{
  "num_hidden_layers": 13,
  "hidden_size": 128,
  "n_experts": 192,
  "experts_per_token": 4,
  "d_expert": 80,
  "d_shared_expert": 0,
  "hidden_act": "tanh_gelu",
  "moe_layers": [0, 1, 2, 3, 4, 5, 6, 7, 8, 9, 10, 11, 12],
  "router_score": "softmax",
  "normalize_top_k": true,
  "routed_scale": 2.5,
  "balance_loss": 0.000512,
  "balance_bias": true,
  "router_z_loss": 0.001,
  "router_bias": true,
  "init_std_router": 0.0213,
  "lr_router": 0.00155,
  "num_attention_heads": 2,
  "num_key_value_heads": 2,
  "head_dim": 64,
  "vocab_size": 2048,
  "norm": "layernorm",
  "norm_place": "pre",
  "norm_eps": 1e-05,
  "positions": "rope",
  "rope_theta": 10000.0,
  "rope_fraction": 0.5,
  "qk_norm": false,
  "attn_scale": 0.125,
  "tie_word_embeddings": false,
  "parallel_block": true,
  "init": "normal",
  "init_std_qkv": 0.0442,
  "init_std_o": 0.0,
  "init_std_up": 0.0442,
  "init_std_down": 0.0,
  "optimizer": "cautious_adamw",
  "learning_rate": 0.00249,
  "beta1": 0.9,
  "beta2": 0.95,
  "weight_decay": 0.22,
  "lr_head": 0.0105,
  "max_grad_norm": 1.0,
  "warmup_steps": 487,
  "schedule": "wsd",
  "decay_fraction": 0.402,
  "decay_shape": "linear",
  "final_lr_fraction": 0.0,
  "batch_tokens": [65536, 131072, 262144],
  "max_seq_len": 512,
  "doc_mask": true,
  "train_tokens": 610200000,
  "max_steps": 4515,
  "dataset": "wikipedia_en"
}
Below are experts of layer 9 (counted from 0) of a mixture-of-experts language model. Rows are named router (the router's row for the expert) and show model dimensions 0-63. Each number is 128 + 24 x the weight over its row's rms, rounded and kept within 0 to 255.
Before each expert's rows: a language model's description of what the expert responds to. This comes from a sample of Wikipedia text that the model never trained on.

# expert 46
Space before years. Space token before a year after in, on or a date, as in "in 1993", "September 2012"; also In-n-ovation.
router [ 83 130  96 180  57 121  84 107 125  97 164  98 106 143 126 157  98 118  97 135 146 104 134 109 125 143 107 140 113 125 123 126 118 138 137 159 100 164 148 131 131 155 111 154 141 130 144  97 115  92 110 183 128 149 148  86 100 102 109 128 132 106 144 112]

# expert 31
Vowel after first consonants. Single vowels or short pieces right after a word's opening consonants, especially o in Ch-o-ir, ch-o-ice, pr-act-ice, also foreign names.
router [109 117 102 130 106 125  68 143 109 133 167  94 120 140 141 124 105 145  84 148 107  95 176 111 150 120  86 163 125 124 144 140 127 164 115 172 163 180 169 156  92 116 108 163 148  98 120 110 126 119 124 112 103 126 162 108 133 111 111 111 162 118 166 111]

# expert 33
First-name pieces. Pieces completing given names, often in sports tables with country codes, such as Carol-ine, Tatian-a, Luc-a, and whole names like David, George.
router [124 150 102 129 125 148 113 111  80 104 122 115 117 125 178 126 124 136  90  94 118 103 157  95 158 127 115 161  84 110 164 132 125 116 102 160 162 163 129 140  95 151 108 128 134 115 162 120 122 101  83 165 133 127 176  97  92 123 108 123 151 130 164 114]

# expert 40
Cyrillic bytes and Latin stems. Byte pieces inside Russian and other Cyrillic words, plus Latinate stems like profess, cons, stit, polit, Soc.
router [100 155 102 158  72 119  79 128 127  89 165 102 134 116 135 158  97 129  96 180  91 102 126 124 139 136 104 144 117 104 155 191 114 149 106 147 123 166 120 126 126 123 109 142 152 110 145 132  84  66 116 137 124 138 144 153 128 133  97 119 149 126 157 144]

# expert 54
Prepositions opening phrases. Prepositions and conjunctions starting a new phrase in biographical narrative, such as along with, by, during, after, from.
router [102 136 113 145 104 145 116  89 123 100 136 102 125 118 142 143 145 119  99 147 136 151 128 146 167 125 119 131  80 123 156 180 130 150 128 167 119 145 142 177  91 116  72 180 141 106 144 110 117  95 102 134 120 133 163 123  97 127 121 131 129 134 122  99]

# expert 4
Word-start pieces, sports. Opening pieces of words at sentence or table starts, mostly sport and elections text, such as se(ason), se(eded), won, In, He.
router [120 138  85 149  80 141 122 110 103 102 132 134 137 144 147 142 120 128 113 160 100 117 109 125 160 126 101 129  83 128 152 143 111 165 126 162 148 155 162 151 139 140 116 126 172  96 137 113 137  91 130 132 130 144 153 140 131 109  82 100 178 141 153  97]

# expert 55
Form-field and list nouns. Nouns in infobox fields and table headers, e.g. Date of birth, Place of birth, Full name, Length, plus ordinary nouns like language, history.
router [ 92 158 142 158 102 168 100 142 117  75 138  83 120 107 155 172 117 121  92 127 100 106 111  65 127 132 114 125 111 150 163 167 126 142 103 130 174 150 138 142  91 148 116 137 146 106 125 126  74 107 126 128 117 138 194 114 104 120 123 131 164 108 134 130]

# expert 44
Articles and determiners. Articles a, an, the, The and This opening a noun phrase, especially an appositive after a comma, as in "Riot Games, a subsidiary".
router [128 134  96 135 107 139 125  98 130  86 128 112 107  90 150 145 113 144 122 145  92 110 141 131 143  89 108 132 108 140 170 139 126 167 111 146 163 139 130 186 118 141  93 132 157 110 124 107 103 102 114 144  80 138 140  72 133 126  90 147 155  96 135 144]

# expert 21
Mid-word m/f pieces. Inner word pieces, mostly m or f, inside words and names, such as sum-m-it, Him-m-el, trans-m-itters, La-F-orge.
router [122 117 137 166 117 105  97 127 122  97 127  85 121 110 136 110  90 141 114 129 101  94 151 112 148 101 102 159  99 156 134 170  98 125 140 132 146 146 153 139 122 140 119 139 163 110 147 106  98 124 127 136 132 161 145  78  90 106  94 138 146 148 133 121]

# expert 9
Empty table cells. Space tokens opening numeric table cells after a pipe or semicolon, plus stray byte pieces of non-Latin text, such as | 31–39, | 0.2.
router [ 93 151  95 148  96 143 125 128 112 123 126  78 118 102 136 121  93 138 116 141 107 105 131 117 126 107 123 146 105 153 177 164 107 141 125 156 143 141 125 148 122 159 101 158 139 103 155 120  96 131 101 136 108 150 148 110  98 125  99 151 128 136 154 105]

# expert 50
Rare name fragments. Inner pieces of uncommon proper names and raw byte tokens from non-Latin text, such as al in Aguascalientes, oss in Rossington.
router [ 93 161 104 156  86 123 150 136 118 121 174 103 109 109 156 143 116 121  94 135 125 123 138 134 161 118 135 138 116 123 142 138  92 148 117 150 149 158 135 150 122 157  98 138 163 115 154 123 110 104 111 143 101 181 147  87 106  92 104 119 128 118 173 106]

# expert 39
Units and parentheses. Unit symbols, opening parentheses and spaces between numbers in measurement and climate tables, such as ft, mi, °, mV, (59.0).
router [119 144 104 158  77 139 113  99 132 120 174 115 103 120 154 177  97 119 143 129 122 108 136 135 115 129 113 182 123 123 171 162  95 170 138 166 160 151 158 164 133 141 113 137 119 118 164  96 133 131 146 186 136 139 146 109 129 124 124 100 165 124 109 109]

# expert 58
Name-internal pieces. Syllables inside personal names and words after an initial capital, especially ig (Miguelena, Quigley, originating), Angeles, Benjamin.
router [115 137  97 137 132 147 109 143  81  93 156  73 122 132 145 154 115 142  88 142 110 130 178 137 126 126 112 186  78 124 149 137 140 125 126 121 150 153 117 177  75 116  98 123 137 122 129 116 119 103 111 131  79 150 144 135 102 126  66 144 148 135 133 146]

# expert 3
Field-label delimiters. Colons, pipes and commas right after a label or number in infobox and census text, such as Elevation:, Population (2020):, 17,630.
router [121 144 123 186  67 136  95 119 143 101 161 121 121 132 147 138  80 112 128 122 110  99 170 116 168 113 101 118 117 136 146 137 103 159  83 142 147 148 150 149 126 156 104 131 145 123 169  91 121 118 133 130 103 135 143 109 136 107 103 111 132 134 135 129]

# expert 1
Noun-forming suffix pieces. Word-final pieces closing nouns and other words, such as -ion, -ation, -ment, -ine, -ure, as in machine, question, hotel, archive.
router [133 151 135 146 138 160  88 104 112 112 138 120 103 109 148 137  77 129  76 119 156 124 154 114 141 122 132 136 108 123 151 165  83 141 136 131 150 153 155 125 110 154 103 118 164 111 131 140  94  93 111 147 138 184 152  83  89  99 107 118 177  95 163 103]

# expert 63
Table row separators. Pipe separators starting or splitting table rows after dates, names or numbers, such as ESPN+ |, | 2001, plus commas and periods in prose.
router [104 151 116 153 111 141 109 100 116 108 149 124 121 106 141 177 108 146 104 154 123 105 171  99 155 104 113  98  78 140 153 144 117 124 114 149 131 174 159 164 119 121  79 140 172 117 137 106  83 115 125 145  97 138 163  87 119  89 113 121 127 130 141  76]

# expert 27
Surname middle pieces. Middle and final pieces of surnames and personal names, often in tables and credits, such as Pat-ter-son, Frank-lin, Pav-ar-otti.
router [ 91 167 119 110 127 151  91 112 103 124 150 134 120 135 159 148 136 116 106 149 107 120 146 138 141 119 116 169  94 136 163 149  93 134 122 160 133 132 137 153 104 125 100 132 126 128 171 135  94  85 103 142  86 120 153 103  82 144  94 126 140 100 165 112]

# expert 11
Group and kin nouns. Nouns or final word pieces for people groups, families, relatives and organizations, such as family, m-other, w-ife, people, club, airline.
router [111 140 124 175 120 153 130 129 105  92 163 115 118  92 145 133 139 122  85 142 129 110 144  84 136 109 108 149  99 137 142 132 132 153 124 134 154 148 173 140 129 135 108 169 133 129 178 106  97 104  98 160  98 113 143  98  99 115 107 126 140 108 133 116]

# expert 51
Numeric table cells. Digits, percent signs, dashes and stat abbreviations inside sports and chart tables, such as Pld | W | D, 47, Pts, 14th.
router [ 90 152 103 148 116 140 133  96  95 106 143 100 113 100 136 141 125 147 126 110 121  78 131 106 129 137 100 174 105 143 111 158 105 164 131 140 142 141 143 181 122 163  84 131 139 126 152  78 100 131 126 138  93 145 142 109 113 128 106 135 146 120 161 111]

# expert 13
Mid-word Latinate verb stems. Middle pieces of Latinate verbs and nouns, usually followed by -ed, -ing or -ion, e.g. disp-os-al, att-ract-ed, disc-uss-ions, dem-ol-ished.
router [ 94 158 121 147 117 139  75 128 133 120 149 125  68  86 127 159  90 141  94 146 103 114 159 128 135 123 117 186  94 143 130 155 111 129 119 122 132 140 166 161 113 140 127 147 120 133 133 115  68  98 129 138 120 144 184  82  87 106  98 138 191 146 178 116]

# expert 59
Place names and list commas. Country, state and place names such as States, California, PA, with commas and line ends after them in locations and match minutes.
router [ 98 153 135 141 106 135 132 104 109 104 129 121 126 145 141 163 118 122  73 168 139  76 167 109 150 120 127 146 116 132 161 170 116 136 146 166 159 128 182 180 117 134  89 148 123 114 154  93 105 114 122 164  90 113 132 117 108 104 120 129 156 112 151 108]

# expert 60
Table and music chart terms. Words in sports and music tables, like High points, Peak position, album, single, release, plus score digits and track times.
router [ 80 154 120 170 135 145 120  73  91  77 132 100 133 108 130 150 117 127 125 117 101  99 124 102 132  96 108 153 115 131 119 135 104 139 101 153 163 142 147 140 116 134 110 128 115 139 136 132 122  99 122 116 122 142 135 103 120 135  81 153 160 126 177 160]

# expert 61
Single consonants in compounds. Single consonant pieces starting the second part of compound names and words, mostly b, e.g. Blooms-b-urg, Mechanics-b-urg, Humming-b-irds, Air-l-ines.
router [ 93 151 112 147  97 150  95  86 117 107 133 138 125 144 128 129  99 103 128 138 119 129 167 129 162  95 116 147 117 103 131 159 134 130 151 133 150 153 147 122  85 148  73 148 149 112 145 108  99 112 103 157  90 153 131 100 116  98 135 164 147  97 156 114]

# expert 14
Mid-name letter pieces. Short inner pieces of personal and proper names right after an initial capital piece, such as r in Irwin, aj in Hajj, ur in Curculio.
router [101 125  94 146  78 121 109 121 114 122 141 110 106 114 126 144 135 122  73 150 124 114 151 113 123 113 116 169 128 103 147 146 151 133  99 158 132 135 139 123  83 108 104 142 138 145 159  73 103 114 142 142  64 115 155  86 103 142  84 124 118 117 105 148]

# expert 0
Century digits of years. First two digits of a four-digit year, as in 19, 20, 18, 17, in birth dates, spans and lists.
router [106 151 101 156  96 126 113 121 114 104 151  87 123 125 144 145  93 143  96 156 112  70 152  96 133 128 130 145 115 110 165 149 137 165 139 144 146 142 166 153 113 108 104 183 133 137 136 102 102 125 112 137 134 147 130 126 133 103  98 137 134 111 132  97]

# expert 18
ISBN and table punctuation. Hyphens, pipes, colons and digit groups inside ISBNs, reference numbers and table rows, such as 978-0-226-14308-8.
router [109 146 104 161 116 164 115 126 113 131 121  92 120 124 135 167  98 122 109 160 104  81 191 106 138 129  99 117 123 112 169 140  95 141 109 139 131 138 158 162 124 126  95 149 152 128 133  95 106  86 140 149 129 142 128  96  84 121 123 120 134 119 134 102]

# expert 38
Spaces before dates, months. Space tokens before day numbers, month names such as March, December, and re or e pieces after St in Streets or Steelton.
router [ 65 161 128 156 112 116 117 141 133  99 116 113 139 109 179 178 100 138  90 136 132 104 139  86 130 124 128 137 118 148 144 161 125 169 140 141 157 157 146 120 120 138 101 105 144 151 166  88  84 114 125 138 100 118 162 119 130  93 130 131 160 103 133 128]

# expert 10
Mid-word Latinate pieces. Mid-word pieces in long or foreign words, like ost in Anacostia, om in agronomist, im in approximately, ent in potentially.
router [144 120  90 126  92 150  68 122 125 139 139 123  87 112 146 138 105 128  86 131 134 130 122 110 138 138  85 182 106 140 140 138 137 144 105 142 129 139 120 150 142 119 107 123 139 110 152 133  75  92 106 156 131 138 147 108 119 107 107 129 171  93 138 130]

# expert 57
Common-word pieces after B. Word pieces ending everyday English words and titles, often after a B or G, such as B-ill-board, B-and Hero, knocked out, backgr-ound.
router [115 178 101 152 123 151 128 113 118  70 111 136  95 116 116 153 113 100 113 144 114 131 135 117 135 132 115 166 103 140 157 163 120 151  98 160 154 129 154 111 106 137 108 145 206 135 122 131  98 128  88 130  86 154 138 115  80 118 109 126 123 144 163 113]

# expert 29
Nationality adjectives. Nationality and demonym words or endings, often in biography lines such as American politician, including Domin-ican, Japan-ese, Span-ish, British, French.
router [137 146 134 136 125 144 105  78 106 125 172 105 108 104 145 166 107 125 122 152 128  81 143  92 162 144 133 107 107 101 146 158 116 152 117 166 136 124 123 157 121 154  92 162 146 104 153 125  97 101  86 131 104 175 114 113 106 111 127 126 154  95 144 121]

# expert 48
Year final digits. Last two digits of years after 19 or 20 in seasons, tables and results, such as 19-98–99, 20-06, 20-15.
router [142 142 111 180 124 138 114  85 115 117 138 109 102 113 119 183  80 103 113 143 106  76 162 107 167 134 109 134 109 124 149 136 135 129 132 159 153 143 140 163 124 125 109 114 189 139 170 110 120 102 123 143 108 116 134 102 112 117  85 136 147 131 148 125]

# expert 28
Digits in tables. Leading digits of dates, times, scores and years in tables and lists, such as 1 Jul 1944, 2:30 p.m., 2009.
router [ 95 177 107 147 123 142 125  79 112 100 145 117 124 123 141 144 130 166  85 162 117  77 141 121 132 111 113 143  87 145 155 147 159 133 134 159 133 148 148 160  86 126 106 122 144 120 161 105 126  97 100 132 115 129 144 113 133 111 102 138 136 128 143  91]

# expert 45
Sentence and cell starts. First token of a sentence, heading or table cell, such as Her, In, After, ==, plus pieces like wh-ate-ver.
router [126 133 123 144 113 169 107 106 124 113 138 112 102 103 139 147 134 134 117 159  80 120 145 109 118 119 100 130 132 150 117 162 143 141 142 149 174 130 147 157  95 147 134 130 148 120 142  84 103 131 117 129 117 134 124 110 120  87 128 149 161 137 148  85]

# expert 34
Second word pieces. Second piece of capitalized or foreign words after an initial letter, chiefly O-pp-onent in results tables; also Scooby-Do-o, Sw-it-ch, HO-N.
router [121 148 111 136  99 182 110 113 132 123 129 111 103 131 142 162 126  85  97 145  97 125 130 135 131 139  90 126 111  93 170 141 102 127  96 157 157 160 127 138 132  93 108 177 153 153 165 106 116 132 101 130 114 107 150 112  95 132 130 105 136 130 162 118]

# expert 32
Word-middle syllables. Inner syllables after a first letter, such as oin in points, oun in counselling, ul in botulism, ac in facility, also inside math markup.
router [103 127  85 135  90 145 125  84 135 104 141 125 105 142 177 124  41 144 114 135 108 124 150 131 134 101 104 154 100 135 141 154 115 157 123 134 118 130 128 137 109 145 121 139 137 144 128 115  94  93 126 124 141 125 163 125 125 125  92  89 139 133 165 136]